Weights of a small mixture-of-experts language model, trained from scratch on English Wikipedia.
Size: 18 layers, width 160, vocabulary 16384, 26.8M parameters.
Experts: 48 ReGLU neurons an expert, 4 picks a token, a sigmoid router, a shared expert of 64 neurons.
Training: a variant of SOAP for the experts, 299M tokens, 5157 steps.
Below are experts of layer 7 (counted from 0) of a mixture-of-experts language model. Rows are named router (the router's row for the expert), gate (a neuron's input weights, with its number), up (a neuron's input weights, with its number), down (a neuron's output weights, with its number) and show model dimensions 0-159. Each number is 128 + 32 x the weight over its row's rms, rounded and kept within 0 to 255. Numbers have three digits each.
After each expert's rows: a language model's description of what the expert responds to. This comes from a sample of Wikipedia text that the model never trained on.

# expert 2
router:118164081092145126101105122154146177139087097148060097107122121221129109116149089134156125146198144097125075131160137129103133114140104162061138107116177125207077100160142127146144089127095169062108096153098111140165121148083133102164211100170151108089129157146181125115151106143117141064091124113082117062075128156133139133115111182108100100181150128112175130165156152129156150135109159116141111094098146071097141177125211121114108107087127126101128143161143052157165135092092114
gate0:107139138101220162138152092119177113189185107184129094098140073133086110069145146124116100157147161126147090104135132127158157138103169103107130126066123113122130118131182153106129165122195107125151155171085153086114106145150101065112106089140122100098103083058188107071147104148129119098125133104095092098148091184116128108109176213161105074150166149171098151145152155069157086172102128164149104111135096136167162166115110159101097151093115114150127174163142113171117110161086189
up0:104100141162129128116105159113100135059110177110144144067151190089096120133094169140126133169082149176119166130174175119104105079152154145137164199087113186151108092138168121167067106159128138133145178135132094131153165129122173156145093200136146150113158162136147096133135126171136151116071158129136068162168096184136127101089046127132141152091100146090148093100106131178147141110149177122153224150142109171139084102132172079140135141152134142125121121081100207067093137144137103
down0:123148167082174167167216181073143137153043122127084113157143185155196106105142137123132120132130147127132125195177126086121142122178094141172136163111144038142043134130105152106134116091134138095083101112121168112174121194116105148140106159122116140133120108144070149131165146129124155154104147167132109110117126223063092131127142119172149167108084163153105103092098106142126120149182150106120125166172147143080100120135135146140118174114105092131097076143088150198114127141117078
gate1:167110142161115116066189123093128137146135123100092133153083142156153187101149089083127133091151166133128073134153207127097092073055125091134155114140189130189144102135099101142123123133151110087145136147167175136092120186163130133097132117110181076111119137164181160108209097141136120135110094164128124113145141145131089107093081135061117152166118151121124101059170100127143138080120097046164138085144127183083143177183131142112137151173119140163105162122128063116159094122072099
up1:110134100137122079240116157139057093120187128189129048076125119156091136117110165109110133134165171162114181116093129123135116073090132141125152155138102097103082101128129196160163135139181167132085102141120142167148196123090204109111115063131111140134151153064114148154154149144119119176148099114113116151120107161050111112116156127165138107126140149093099088182125123107132101090151100102103164170140112111208087101181176140129142101137158076163118113087133156105149143094112133
down1:154215192164148140097167130177124133175166141145143192164153170155087096113180105125091047109075114119074122102113127127142171101114144131100125133143081076127094187112059129111075158104140102163215160134167128111154065122161057137105098109119132102126082132121138149120123126120139119133127088105133154134158103107103143118122115163168079142130161085164096172169129069126087137169114144110115137113137063133134165169135116187111062137129116085109072173137126118125107136066124172
Final pieces of proper names, often place or surname endings like -ley, -ford, -ton, -son, -field, -en, -ara.

# expert 45
router:102143110109157168094138106154125161163151094157122113117169130165092076126088110120136085069161088126069119139128147125126124113123117073098183122135178089156120131145100104148140128100068170114150153163145135123132192167095163129105175148115155131152170147114139121080150083090135153072098104168130109117113102131187124182137080135079161125122149089130134157141190194080158203103051162127131072127098159084131085169093171172205154097096140108079197101095127132162130152126176118
gate0:117136133130094103110125116102118173123151098148139090079153139144116100138132124081136098118153124200084089119090168107146170092103099144076049115135134125170165147069102100120159080151070124117137124187189191148134139102082156085188111182153127154153123132056191174141129105173131137120082089151195139142124102144098087090141110125172163190105167117131104121128206137108113116124069140125193120112123108083144141160160120119147098114193118113136150154117132103101185162111160052
up0:175132130131113188159137128130102082122111095087092131145088160138104170122147098153116150153114095134109115208169105135090138158124131105179117180154131155099089125234131191157072180156169168158134163103090083143099094137149141122104116114121115094058160108156109086072119143096106067157168204091074121153137111100096185132119140106142150133120086119110086088098106124133170152132180065167112125128156198151067140135111162099085108107105140162123119076157159127104085110125098117
down0:110149123108155099070082144204109159116122066093134094105096070144106181102111142155113106111193145103130129142155095099099177109133178133210150170121133165193102187137109164169102126146098174145119181132135148183167132148148140182126110124155161135176131176151139113125140114160081162113108162121206115173119199159153176154078143143094130127119085163055085177145169106135134083131144082155139158131120182130145102119156158115113157160144136068131156119110191136123167101101140132
gate1:133162049044073154123127070096141125156088101135176121132175085207103144139100130103085161132122137112108139140169139131129147098153123138118179104150104062121111151151146161111193095083203161099103174145081126123099155166089142176092184107161156087113136105129158147174123096161148122108123125126165114122118111125107122195131128155082121094089192114189117164147078149143098158162090115116149161149128097139061085147090121159151083093083117141128114151105136067069125143169125093
up1:132125118127098137110149112159097117157206153167100174095118040077156103146052051100059108126115140128168094136124133083106140123127134094128116180137124144127066124143137115155129105150158142128151078143094112169117165090155091079112122183179126098151132096159125116113089175116133165050139105139148096150140121143140126185114097187123178091189143134175091140152158141118151097124112162095145146137115102137166138195088159074137154134116096133141175129149089171170196141062147184
down1:130122107129202042125146136059199144131158111139174154147159124122141099178152085153116176109106114097129108133142120165129037144143143183146185088153117135151073115113155143164160136117122157161108147081142131121120150116155147142069147125166104121127138107052138121150123108172122178125105099151130116060115140148168168112144118188133154153121166082092110205150153134106145129121025092118128133128111160078108120153156121108138106149070136054094128108158115137133194074092099171
Common nouns after the, of or a possessive, often heads of phrases, such as prices, land, tour, music, hands, security.

# expert 15
router:109153104137110141076083082132100175165095122172091130102124150162136063109128105111128072124149115121124151144171127127108139148094097111093140147117157113123093113137112098160134097097094195083124140153113163171167155126070189122104199137141140113130164136141131079147150076121083193063109110176136084073113107128159169209107105131140144116157137103078141137179179159115145162086088174159143079118093149067102102163102170126162170179126153108105178129133144106229163154099114141
gate0:181147096083177168145179114137156099134111125136115060161174119166035117107108084143109091135115120072093121147157180104099151132129116201089126123096116123192155117148100098115153139101096182110142150150114139145175194118051153098114149118168061073056125135129144109082214135167100122108084111123111133155116134133098143130143144143121117084115117108114149123128163154110143168168082131115165067105119184074089068117092145122106147116134150144084137111101154106103148205109130162
up0:188120151089158161164101122123126137130175125130085159113145114177158087084129169153114082124088149122109165100129154142094146064166112184119118134143160106119155177188161149172105094120128105151159154119133162093180118084115187060127138093127174114114173114133079135123144107138120146113136180107172065123102199096103112133090218143130170077097111126095159090112111073112111137140062129115096109097116170114104144112116147112125198127088168100086147137087190069135057167152110144
down0:172153108133093103154175102095058157060084173148155085098069116149172141085174046119120181122128152131111150163110141140152149139175145135131115116133100140143119102160121123127158179120151116089165147138190134148136073081164111125108135153092093158083137090167120144096158156185125122129103125154175149088161133161098171104137145201150098207157167158133146162083074132065103154116118110148150092138165130218098128150136125160102062104114129131097102120211125162102125136126145156
gate1:115143098140145206083162141105136128091130128164130099104122161142095103049162093138135106096107124174168124178112147118138186088048151102075114131123153102103173114110165102107144147114113176077147087153108133139195128169171160141119137086141128145173194153140168131058158087205178060158140136134145127147102136156152132093081110137057076102126160112153162130141176125157102111147112195148137086125115171167094136085117093102161186140118151129133150153128122120096115186152170168
up1:123118097123133076149148144155163126171168092066143144137144074094133126177088173120100160172142114093091126088150116159143105175204119167178118120157085211173119099140120142134101091134154131132110146145169125088101104049073100097129106133098126154129076083112097153184117155134113203089124081066107119117160140105082151168158129079229146158131104129111074114133136155085136143100135140103126113095142096075157127129177149137074069139145129131103101101104150151156145100162109073
down1:140167087100146132099147137169174084064141172181196120110143172081093134143144157110166099107158114162119199098114079106165118122097138126085116161140147143139082133097159179109138144122156170123155072109117125200100122155157141152146090120149096139158140125164152142137131084066116148124108148108140115121141110148088084156097174079130127134149126144172176122169077127130084136094068173058147096157117100079167159129134053078116121127122168116107150199114093133096138144026139079
Final pieces of proper names, taxa and foreign words, such as -atus, -ensis, -ović, -sson, Singh, and canvas.

# expert 12
router:122149078137082143110120082143074148154151109136181097135175146148120107112122126174140071086131147139044127143142110147114148104114101086108136141132143104121093098146164068105131109140094198093087136163138138140132164118112134110116167172148144108168143133108148089079141056145083119084113130181091106060144148109170157174162106098135155136193131100075176137151165169133160143092072158165153107118103134089127064178111162168147151165100167071070142141107134078223156150114096149
gate0:120148103113112134062125116111077155127166116139170113123189156141075116071062124082172132077114178082139111194105170116130093136116119116111142137127139131182131112142157124175174118154075153073097106148133164118108137143096168129136137112158123114163154162119184127094159131165116151134160109142110074176118117151171118165157202140060123072160197106137147150166128126043120137130132148166232125136135216098092121142104143155127126076122128121095142162094152159119181171105145133
up0:124143115159085154163140072115121141113146114191115165140182122072168116139095146130135121124194122113138126209126109137073127115103135106096150102105182097165136092140148106170138156116084146087045162151105147102109110146172098123132121134159123177118098071140211113073155133168156155149152125105155068123150108096187065150138138105133156095115152126086126184137134133139112122097101117207133145163212207147126084103128160161120189064123146183127144116144129153159105140080095122
down0:121123122143106123113143082117097119143161141084134151128205083117156124117131101206090085104179111169122134112152147125118155117097130140188112111106066139125128131114087131150081175105123103127106117140127095061172122131179103114163173170129164153116173084106138143197047161186146215133108102070126112156120099123136137159162075110070078093081137107137108149144116167197135164132098092108165205140128110064120204095110150138116095133114109104129097109152132162156074153146158127
gate1:115131110148119124079136116166153142213137076146113104147153188215059118105094096138111103089131164101134104126157119100084146187056096124070185124094133161120141066124165125134091145131096142125108147149134185111174155180093155077167153111165140095167148139143162131173156062148164137086123107106068093139091106131151133172125074133099145087143133075121204071142159131070122158139119164142165121104113183119113097141113093071125117143159122113114195141086127110155118127134097126
up1:104137134163141136100070136113111067063148146170149146124035072158101127131162166171167145143129071140156109140092118145162111103168170116149118119162060171144154139137099092131195133138120141145150121151127120129111099095135154119102101143111110114101071134126069077134111176112118120179202168144201157158109137132081140063146140160140136128089092120153113129205124166123145133117140140107109124142172066093202154128143166171100107126127112185111128100155092062111188093165159081
down1:109167151108177094119137112133149160161140094143121131192139163168163094094109173071118144188143146069131151119120166113111093075146095067161120147077158135150099128120150099141174149058106172141100126108220130078135157151123147134185078147169163103105153157104124051112077083144147114096173135177131084172086095086173110116165114172156154187115178110155190157095129115088125113120136099132094128098091083091100143164149086109094136081066125124133109151103125168098133144132143139
First digit of years or numbers after a space or dash, as in July 12, 1951, plus Arabic, Bengali and Chinese characters and odd word-middle pieces.

# expert 47
router:150131126106132131073088150162114167165151093157126091130127143180119124081160087102153126138122162105127087141148115113075158183175123108098124103172117141131098135174108095103094123126085169074165158130103108104148121136083170136101209119147113115105117110142153164052180108101132176118060078170158100081172107126127132192149063103140103095176134097125176163173195129118111127076151155104183081136136143067112097178073132103130126183186131096117151061128117133136110146164080128
gate0:046205122176141120146131105173163138161110139129223137085099113140134027116124118174121174142097172158129154137065155126107155109175136101158108097124072150167177133162153119109108118128099140077098116107097047124091099123076124166148123089129121181128143094120125106158137110169150110133133138118173153075178076150059096104168161159150165146141156105168095147127155119136086141165117097199121099121132142145108105150156115128088137169170119175084095105123109085159127116131075121
up0:103075154075097126148127108077112157162129099114056029157162139149108149114136166098144152136148100122085149142165111083165157151094082197129152105127129112042141156120135089135139111084182112157145139127104162139125157109144142091117144083173130097129137129088149156156102175165155086099107136082103128145098160110117160122076049124134152124102091147110103097168093164177179156078122094095109102145110117094184183113187077127118111085077134152168148097148097105097181109129173083
down0:087100136106149075137156181175133138103187145119202150154083165139116146147174137125135112163056146095122086121131131101199118152059122093089128134170138102153096143117051125139124154115071068123083090121126087139086096139138183123117127158170177067112086135131070158145148101074173129123127130158085105117135168111173108152096072090139124145138094145138110069089104115090134079143127164130176088097104089123114118179063098114158138182083143143143101143171152084137081102116105112
gate1:154146161072155137114078131115188168112129170150151099157134105165091162132154187175094137125090123194098106181090127105129131135145134123172157112180090077121169167135105132085180054166140144147142153108119166144111124072088137073094129160108161106156176129070138179064110148140141163130116109105115141115138105152115141114114099114052112139169075119142160141168113111138101145162137064118187126078118117085105112106104206152112102167173131138164082066185164138097169138170137096
up1:085083139097142130162102151100123139119142058151161139159110130103176114125120061167098049164167158126101107126190150113028135140124089119128141079089131085129104141145140187115147103137092138143147116139121115141145145119146146102180133155084148126136123126153061172170152179169120097133153135124155106138148146165090093159132086100128086118080199142087081076140114158185139157119110089136195118140077167115085137091118094079120112174151104108106150090145114188114177151105171044
down1:157055126090150097134160104128131127141118163142103114145128165164203103153094157107160124147135083099162080115199126173115143131173094143160113102107152128117099161093147069127175115129121062093174156145156113119200131111062127087105156113109139124130121170094167099146105127135133070129068127147168127135108127131077088170140121125123144151131125146132067112133187077129157099125138114101091077145111151140063095203031148144092127115110149149078226113176123165136102140153170124
Word-ending vowel pieces and suffixes, often in taxonomic and scientific names, like i, ia, idae, ite, ology.

# expert 44
router:137166065155120164096085099155097172181147113126138113118163128140126078104129104118138071103133130130060133141156155097064132099149080098109160143162148128065095093155099085183163133148093175100112135141141132125143171115098146113124202143149101103130173151104117119084153090151058144094109089181130117117162087127166126249084079136101146120157151105107141137183170184077126153089108145136132067098106155096109095169097144116171162135095137103092138124128135126215139159115131152
gate0:101149055063162139105112142122151100137127123124109058129086136172108109075117109143115168142146160084211135186130163116094091089149128138048145119114166118084112107088141159139127147071134139115138171088103125154087149147118097075090108128104138156135160184056103077075170115169139100130084127076089158152137200192092078155150156196089153145153125116115116111157162130118155137138072141151153117094103155114133106159123148183169138110124143115110161128139120089159114130075130207
up0:185159084164137189146123170161179112147120125081141123115154179109147137165105135178091158159139071061123129132158134125145064100158206070100109150121135175120121117069096134100138127110105103117138127119112119076152137128152183118142152086109139143097151111104156116153143114153096185133112114106122154139108089155151013151054216146106167175089172156154098108160075151110079098154097116120134092126121150173160122160157149123144168136100124127061101103138185126157090120147167138
down0:141100097140151136130121102173134158152099160087116104131098144172176088115182160117166131098107099177066152183139120129124073114140170142138114150150114156066172108102128118162155136209122134167165146112103107173206102103132132105077065166056092156124149092090128200157137176148147161123109142176131129159140116134065148112102141118176142121204115165180133073154090132118138178184126141096119142100154137137133072141072147139141093127139131141144092054176146196110098148113117138
gate1:108133098101145112060123149100084144163125154161133098161169126149075093062148130142148097119097124097131184170165110124129174165159118109117151120146149135075120107181144072048126119141091138087120101080161174139147104117127095122103124163161129181182128098102163115134094080144112155122079063112139130114131131197166176182179168135117189134151146118018134098121129077106097094149130149091129084145165146101105103175113127129119084136113156098129204102123090086091142162094162160
up1:146116210178141153134160123131185088082128177166127152067096133118122168138113145098156094103231146136133107107124127139132102115115107146172089134113160102183160100149088060197099135112127105168113146195100142176072146123106101068084137129142121081153183072100133090109121141106178090109114162111098089128133041098109107153103115096151116104109099131208073158145116132160153123136114109172145126130142093138105165112106110109149130149117107085136076174091169097157150105138175092
down1:129147079165102142131133089183178140169099128092196142182095060158185128119159108109108111117102134136113120114068135140134115133163139134178151113113105156091128123084088075154156150089149111019103145147098188199142140189068133114115126151172086114144081123196114097083125140132066127088104138125144137113161075105094085103059092143166129091130111091106186121160129126119075121105126188117095074154103140106097131095130114111179135116111164105118128112137135140169167115184129145
Clause-opening links like he, she, as, who, that he, He was, appointed, plus pieces like ame in Came and Cameo.

# expert 23
router:094153068138125147105161111131095101159138129131106135135151130127085131104151107142195127078150134118114165168151122119119158095175162118095224145112121086112100082149141074120142134142104191126101162121110139119122122141106154124134222108160168114138163155112173104126190088154093145074129106153085091106108122115152177189086060143119155137117091128088161129136143171086150160073116120139168125109077149050124064174117151110183122146166141109109138113073152089197142218147124134
gate1:078142055121158095123132150152131118171171098100086160145059098128073113092104091127145147092154156107164147121202113103072115127193170116117086166095090137162134153158090155092145130092076185173135136133157076126150119192105147078131121100155113167143154145090169087149165102134097114149101092132127082092141103155161133114128106096179130127089158167143107122151100099109104148109144084132171122115091084051160133195055098106101084162149116082160108139124145157072126147123173178
up1:152163089095092179196105152100160111132152128152159082106120150134170151163127144130121098146133163104116140174072173130140180133098104138145183090174130079139034146071129130103139175175133041106192153119101120124151165115194122142108092130073150104135084133128157147120096152127082132173176136094169091151072171141082105091155172131093136137127182125160126109154157124168192158114120144160111100118159143111201068104147090154127164118132112118107159110126132111082111133094166071
down1:214170110105163113113108080126116155088116165124123142140047113132108078118181149108143122136080094110123150160156136082166079158131138136137130118097127106125152094167102063141092147127088218099119143122136144084181149157077158118110126117153128174083115108098123104105098129138112120151129095137104152099076141147058147124174099175149116113142134154171068144136114095106075081166139117118163147197088175166116114144153168023100128139143157179195170149155093115153111102108091152
gate2:094111057156108142158080089123183152176116086092122129148133104152146085092100171160203092133095118128085081119100139168173136081177099090135145128107160120076102178162062110111118135164110188176161130143137148158172095124159118131127154134135193080146095128150094159133124111165122123084112140139062123034083183128137138147163087139132112116177128061120165169080164138087111134144159115143132090189097132092154118102099170120144133102151172157104088114128077127117111144134066158
up2:167159152091105111111177158097188107042190104164136148087169118138125128118083144108101140107092139136146083169113099151087128164183140132156089161157119109130101169110175096169146164096112111102140076130119130140111099104120114165113129122173117109066130108136110085129150185112130108102152178107189160101090146136067093112155144170146189146097144113101154144108105212074120076177123101093159163172068149122120151109100146189102140135026083124135124164130108132101111145119110188
down2:208165116103104164199139148105098102149113146094207154139146086154150119176147121117115092115131173141148088110066130149170082138100117133128098117126133147111158137083102158139094123120141165124155152140096210172168094125176098085093175194039181095158158127105140149209102086118100082171122177091154118099128131146109116130171148136148159136160124095127136137148175127176092107116157157139147080126128159122176168161109143109134196105112152178133120080177133110106144170082105092
First digit of a year or table number after in, from or a pipe, like 1 in 1969 or 2 in 2017.

# expert 58
router:120148107158134173084141133135122104136113146172155117063143131165102126127108136113127126123112113100099101158165235132082167137108097103108168133128133130103105151148155094159160106163073134119121162202152139118112065135113221092128136144103113127128189149112160104085158064099110164191132081145098081135149134172116170158043110147064170145124155102108171137142126184106100121082073203139140081069132143086109166146128135153131114122146155133080115101099160124195172127100153129
gate0:080214147124110135087084076103183190106080109121199165139110105179149140096147164151081143129144111113118104156171123125143127162123143188131088195129115109135108146154129156161130137167102166164176152136142085109091111141124110134040162162113161189154120137101150089149177151135062142145126151066130074196171107164140127151101138109146182086165153100144127088105043153090139156172096110103141127143086119138127113180110103157148122148136132182168125158118138146159145179168109141
up0:149111098095043133179169115116148063105141150090093094154129145033177141185170092109130130111151136095142089118115129142087146145112115132163124108130094131084120135118169138090100147105128152095032172130102143121116178149070131160157123101104088135083146152169134184103069131116168169175115104153120170101173172139129124072109086098140121166101136079130097092125212138167180184159128113134122074131132130146072152099098101108134141083099109056093168108163128121149134144133121136
down0:117139088105196108074199091129096063103144128167169139097146121122111147092142152156135159097146116175114094170124080156098064124182150128114176106180134089120130120111180115180129103094124114120114113079093108149162137147193137089143147178108119083181165066102179099076113176075123130090109116119147164065114152082136125122118106078131127085098091155069147160171122158141128141144138130166171103163082137082129141169088125121104182143105099146126097172123145111090097179100198149
gate1:062115113139133155105110131143117110120150145166155139065140099170066141197106154118158084161119127069131171157162163161131151112122135073154155111125132099169104092162158146153099127170079099152140128158132137152184067130142137097143111127157133096126080128132146163093148155090123139180192069215085145123119136175109163085118064146135050118161087088139135146148076141088195151104143165139167156129161145120127087082150138140110098136135139087132086104075151123095124103147215067
up1:167097165159090110065127159133140133192112150093082151160149122171142118138107127130112159101106100137072128145126132176147176110136119192150155079176132137073094092171134133129100126089172112107123183096136111105219193164138100120068129130110134215136196101116155106090144103110230080113141135113156161116157112146148120154148111156058124122113151164111073108084175112153099172160130118132139155145168088090139128165150084089122132166144128143153096147097078131153149141074087110
down1:176135123170117129104076090130114130139098121189158160076165134120109149214133145157161137145138134120082128130176149162074150109103089191090138117147158142147138117185122099118159112147109101143099138131155169118051055117102094149154147124189165084120145124157153132156124093120099202165149096169088121135121099099122122140159133063142135093135128167071092088103150093117040133094128131134112132075147153084096066119193121136132121142102148052133135089108156105090206120147081159
Pronouns and subject words opening clauses, such as he, It, they, who, this; also pronouns inside song titles like They, It.

# expert 38
router:148207155119147180093169076136126166156085113132096129120134136142114136126126107102149062118147095070080146153146173107138141138172166143137154119094155111149114110160084115164120138126094137127087156136147116122118166135078136084136186166152201141163123082117127065110130083114132154122091108106161118143092104127130146186126067140129079154083161023100115149148158160065135188173109152115148087144097178046133084131055117153142138132050127099084141133137138121156078175117141132
gate0:157153135178179190126185145076171158115174113153104148187116151109172153175124044109112128151098072110199150176182103128109087115118139135129118131113139128167091095168124091137169128125143149107143108089115169193147140072101150114078183147148108134113138112102161047112079159115120145157127116065142126160134102184143130153075089153141105150136143102121158167083129092086118186134123134118138152154127147074142084105117090175163049156149112068147122089136118084149138181108101126
up0:127144109104166094133119114163114106159128167163161177117155141186096084123104202148137175081137142138098078098092106166127171086143082089165175114149117162112119124126205149132098145127109096182091119173105097116095126139162061147199114067152168084064070118105131129165095098192180143144186169159097079132124139051093112082174141155106116145144122164094091139121109155143153095071181159118150085159099125151094139126130142116148124084113150139144146166156163147086129120166152138
down0:138067148128033112148119157096158139190158095089168139129094127151092159085123130156114117199152144106102119158115110131089120087141116051091117153108131111069080127196068125151159166083140174109151155174143150117107153140168126168161108137090117109160095101180161139128104130136086087074097069096133098085164119116116115143124138162153081074119147190184189119178086127104187091105130137114190166157085101117120130125131093141122105155081183143121144145109152117159160163150157110
gate1:104107164105147134147186153108184084091091157179117125113127165130107178088111125081130136106118109111142154147125123103072080151100143106137195146153142131088094160147172111101118073156105162142107063165143155149090134123108147122059086143126154115133137091122140081122097153139074089095099192135106088114130151145092111119143110170135117117141128101198144114144162161132155138092084155139114127178115170112215108214091135135114129053067145096105127176133144095157067199184167160
up1:109158170144131129155195187112220140125126128143152058152143146111105119097160153157215085134083149111099110126178122161102085121056138150182155100154136119128060128141127092127147108108141115146116159126139131195113136045071139180116114167124113140082177094134085089112101183136098164072136134082171128110162125129143148120089090189148104068091083097170084100111145118110113133123132149141122129165120192141122103127102170106071114122135089102169168144116148083107096166149098138
down1:125145151129131119101131173136115142070157148114107072158151122166089110129118086097178118119134103117115153123111175103092137139174134186095106144148158110134094145180141135154153082121206149086175181105124143078162138168147134171093097011084145211121157111070140161119115194167122089158111093162122167200119114101048134147106148124126131150126094103153164104150184143188109091116129159137121146172150166102155109174091178125077111105151088083172140139128114134153125095114119120
Head nouns of organisations, politics and sport, like season, team, League, Cup, government, Division, Union, usually after the or of the.

# expert 48
router:121130074143100164093107137093103175169138108159122132122117192157142132100157109112160111106126092101090125166102162052113135138129136087101176196147158082085091151153077133165117109128118209119088100143096153159116174143065140094125172114143168125187181127124120086110156076121125129114107134157090100115152091131185118131150109156163138108128128135167175113195172139091150158099075146143159094104071139086147036171104128083137115156097130086143178144097160140130153208128098173
gate0:092160118123148111135140161114049163181101182183177136189165177203139100085131117170155149129148173089133097133120119157148170073110160126144205159143146118180128085160155117133170075135151121126143145093145160106168086188159090187159164159123141122144159098105193128146132115158131136100127125239088112144110106114132191161079108133140126093120117128118125134124171113158129164124074137111110073163112140170077155116090154133134095097137135106130144100153098138166155171152132196
up0:148115097134148122132093093175160144090102112061074085081126120134107114131162112112152142123125052195127191148105130114127104187161153108133067114167184170120134170077116113122073106128133123125136116139143155119108105075152125066174110130142148174130044146167100131138199131164120132121115098055164060100147068112114099132169171129131166129140127129159083102117084173057133142111144076141077182086133146115193112161141097127131087123107175125101095121117149133118098080132114074
down0:109157155138134120118150117113129079127138130174087162117128110124148086131137102120117109133121127103149178105117087102094153131202111087121116134178082118117157150137182088120155136139141137134104164137159111134127082194113186054100117118147184186147111189146127157135124136084161162121140115168104142143077136125138092128113116232164049161119107173112071086157126128163110126110179126190083137129147134131126064153170126145160118093105219184129210173126134117182115127168109071
gate1:141202123109064144098156082172107134142137124156180129161154172200049131133107112135129138099167130085080140177150141119134123142166120135106116125121136064111120096171141111185072103154152162119081149172142068168121130050127159111122138109125085070148152117119159150122160033131163115115100131100122108108128100149123155161156113164112132111117169110159171086126164158108068168123150147176160086119099188101105090145125158183182152118142159103074171139092138083173117151128074160
up1:110121155149107069105126089132133173169152174172157128196139137096103122118140144149149145146211117117201153114128125092145111187107133125128100130100139123122130098100153125203039171134166179104139075080152129095063099109081109132109076119129122131168106078190115145107121120139057181112156094150144171113100138154099102137146160141081095119147161129158130149124086137118100082115096105200093094126135154100090102150122125125111136113132127185111110093073126177106139113175028170
down1:118092139149114115113198150149100133084136118140090129141186152177108152121096126077104112132091175099199172231085097188149094146158147107083163138198087149114133148125109160070128122101136125086107171114087076110131116142162133130152102123081087132155099120140189142144139132164111101141061161093136142132133048121097134095138131117146051172133117130060151112125152110087102122135147196140118078180132102156103159096143063110143089157109134106180132097139124133171157116073153148
Byte pieces of Chinese, Japanese and Thai characters in names and places, plus math markup and acronym pieces such as PCL, BER.

# expert 32
router:143133111134132181109126152170147122113150155136137147101179176119127152141160129120171125083156186075095127172127127114097142058113125166073157203091157103087064094126122135125109084153070173118122084162146147158102189101073098165147199072119114069142150096115181111100156092158073102119117080154121153075137122138126151126120187131133122099133150063094127133123111155136140159139108137180134037071164181126084078130113110125130128134104110153132134146110131146131174138106187203
gate0:097158094118105155068173127126117116083100150155126117103119180166125148160136158168232133108095188083120131157139120104157136117047107094132182164190170134128117075129124127125114109133137151122155088108136196115055155114151135132080111040076127125120096108138194124130123136157114144117127157175111126119186127134143139070144175102127157094117103116101131095132165125075044160121136154198116072154132119134097157133118120170110091203120153141104121173120067101145143146080134141
up0:147158123122121107140123103083147142118160113103099114158116118124138125109133148154072094145116084160118104167125105107139109109112151204135129135091083192091091138078123127136118156139098133058111090104125087168198085115094102137137104178115126133124185093053131104160140145114060115166131151150133118102070139137080176170098086161119133208171156160107134142132080117132216080160169081114124165165119176114145063110140123149182104173124108121141205100184115177085143164157125153
down0:180156121150098159158161132193161093159147187174158104096139137149041112168183165115094111122131146197109099089123106132145096149124136123104094142087153168129159174116121137182123108112156036174123097144126131133108139139150104111128127134160072116170183145147138150075120107176122133232141090116119133095194167118107099105102067119107127166206125149058126110121143078128136123121128093108180138137164118162159160103129123091206081133112132170133141123129169126162099102098108140
gate1:098130111103159151140114163103110127070096123121149093131174134125167130112145125142129152158130145144145158148136145076127158108105151187130161096138120049071118144117164097152089093116120182088153162131193147169198154107129134119124139135118119070139165136076118122144093133216114193129138098111126161134149127159180151092146024162119148147159217170092141156114044099115145081142125144192102081077124140144070140119160125180141062124120091140174132118117121113172121110159157144
up1:100160133133160048151142105160138140194186079123172206067114179106120165165109143173106111141083159079150133141154119138197091135115094089152144160091088161187126124125049157121133182092118095135114109146150179082118135145149102110169127176144103147100103158118189132166100124118111130147184116136114120084155173129096096116149181084165103172088154157129156165171122148160144170128118187145157137161107132151124144122122130125065122129189149070086113128107115143082157154136180081
down1:136160155144126118068143176141152161136152085140105120107088138120113102113116109193152180073173133104169129108121076162123076141092190145126084154061108131144138107095159104158182114077126106155212142173136165114110208125128110117148100081158120094097086114074180136126129038161069080142096144102169098134091126156121123150116130173106090192153104126145111116107139128116097118099136119157133108109127164136172123210102163103144105117169174190124123069126134178142165116169159120
The verbs is, was, were, are and adverbs like also, not, never, ultimately, constantly, recently and other -ly words, mid-sentence.

# expert 33
router:114156133118150158094126067131126134151117122108118153162144155151120102113121088152159105118152111122114146149110149102126118103140091106077156086136172089078071113126151105185126129118081213072073152133154121173131144121072153139107184133173130115139219132117191101084132101095070151117099096169128109145110138121182144255134102125132158129120152112132146123163165152101115168126127149146140081117074149060110102216111118110097159147130117105132162141144153120198158183136130187
gate0:154156206159177085173113096112104134147105175094073154128181132161101104140077101135145163070170150139166146161195157137106104136111127154100156142158198099142118152144189080122136070155113141081116151075109123167164134078132192134124149120101166171136133145100123103153099145085127124120085119146158116159120178115126115119164147180084157143097143084103163095084154199095092119074165164189164146102125129116090070125138123129121138137143144160191104138162160044134132106090157098
up0:109144124119189083160090070095081081157081156099055166152119137179111107140078116149151163093179142116173177131165144160113107115119159134107129117153199086108140100121155067143116098155104137099152204104097121144147115099108172113118141144135121177130156127064135106105059151132115129119081080114144117204091168128177109132167179156139159097129125100133147124116128168085083154085124152173157167078149141110118065158112112134094130178120080170181117107172107092164169091097163143
down0:116157111079068156092140145122129145104149134125165126132161078130199219175143172116103147218184091162168125171110109142148137123132153142139078151113103137138096166191125171173176184143164110035099124173148098161091146117145166131122178054156130183114130085142102100153171155166142094128160116131141136144117115160096140132144147148205136114153115171154118089126147168131171159146096063193107125082120114085123136161144142135127112128120156100143126105108187103106149148114136182
gate1:106129074092086154141155145170120109139156146128134139132114126126110115137118120187182200131130162086086144136082121094133181131136139114093184141108130132137110098181133132130145131173123150075174186143182100141136129125147043109129162179182122121165157121086178127150130094127128119149138130194193164130071101156088147191122153154127123106205134116148155173153097192136147109118118158188139087148150157093139115138152130023140130085084155129085157116151138074146163116181063145
up1:124128104170105090095104144087152117104148113097136135130129101125130148101149158079117060095127065154184105133218147171093082108100147184136082167147126127131155121094132114102082130099129126187091124076129161104174163122133175127140093106047105130115101109117093114103165131159132152089157112034085121121190153126170156115132113156139138145068092137108080088141163093116074104113153102079148140112156109137104100117110123220151105142157072101178130119131099167120108174074198116
down1:131120130104162116142160154133186154099139073164115053098174058184191167132140190163116135187198104152153122159090148092121159138142137167146123156107148153147124111165093141155102174137128142161168158140103106122095124061109121169104175115164135121132142125134182097071145169148153187162133161076115187132144129149102131169117134179135120118111149090177137198119133200104171155125088106148108118185072158102056166152130127119102123094129192127100145138134127100166163125168149096
Closing pieces of compounds and abbreviations, like part-way, crossover, PROMUSICAE, RSA and US Navy, plus closing parentheses and small numbers in tables.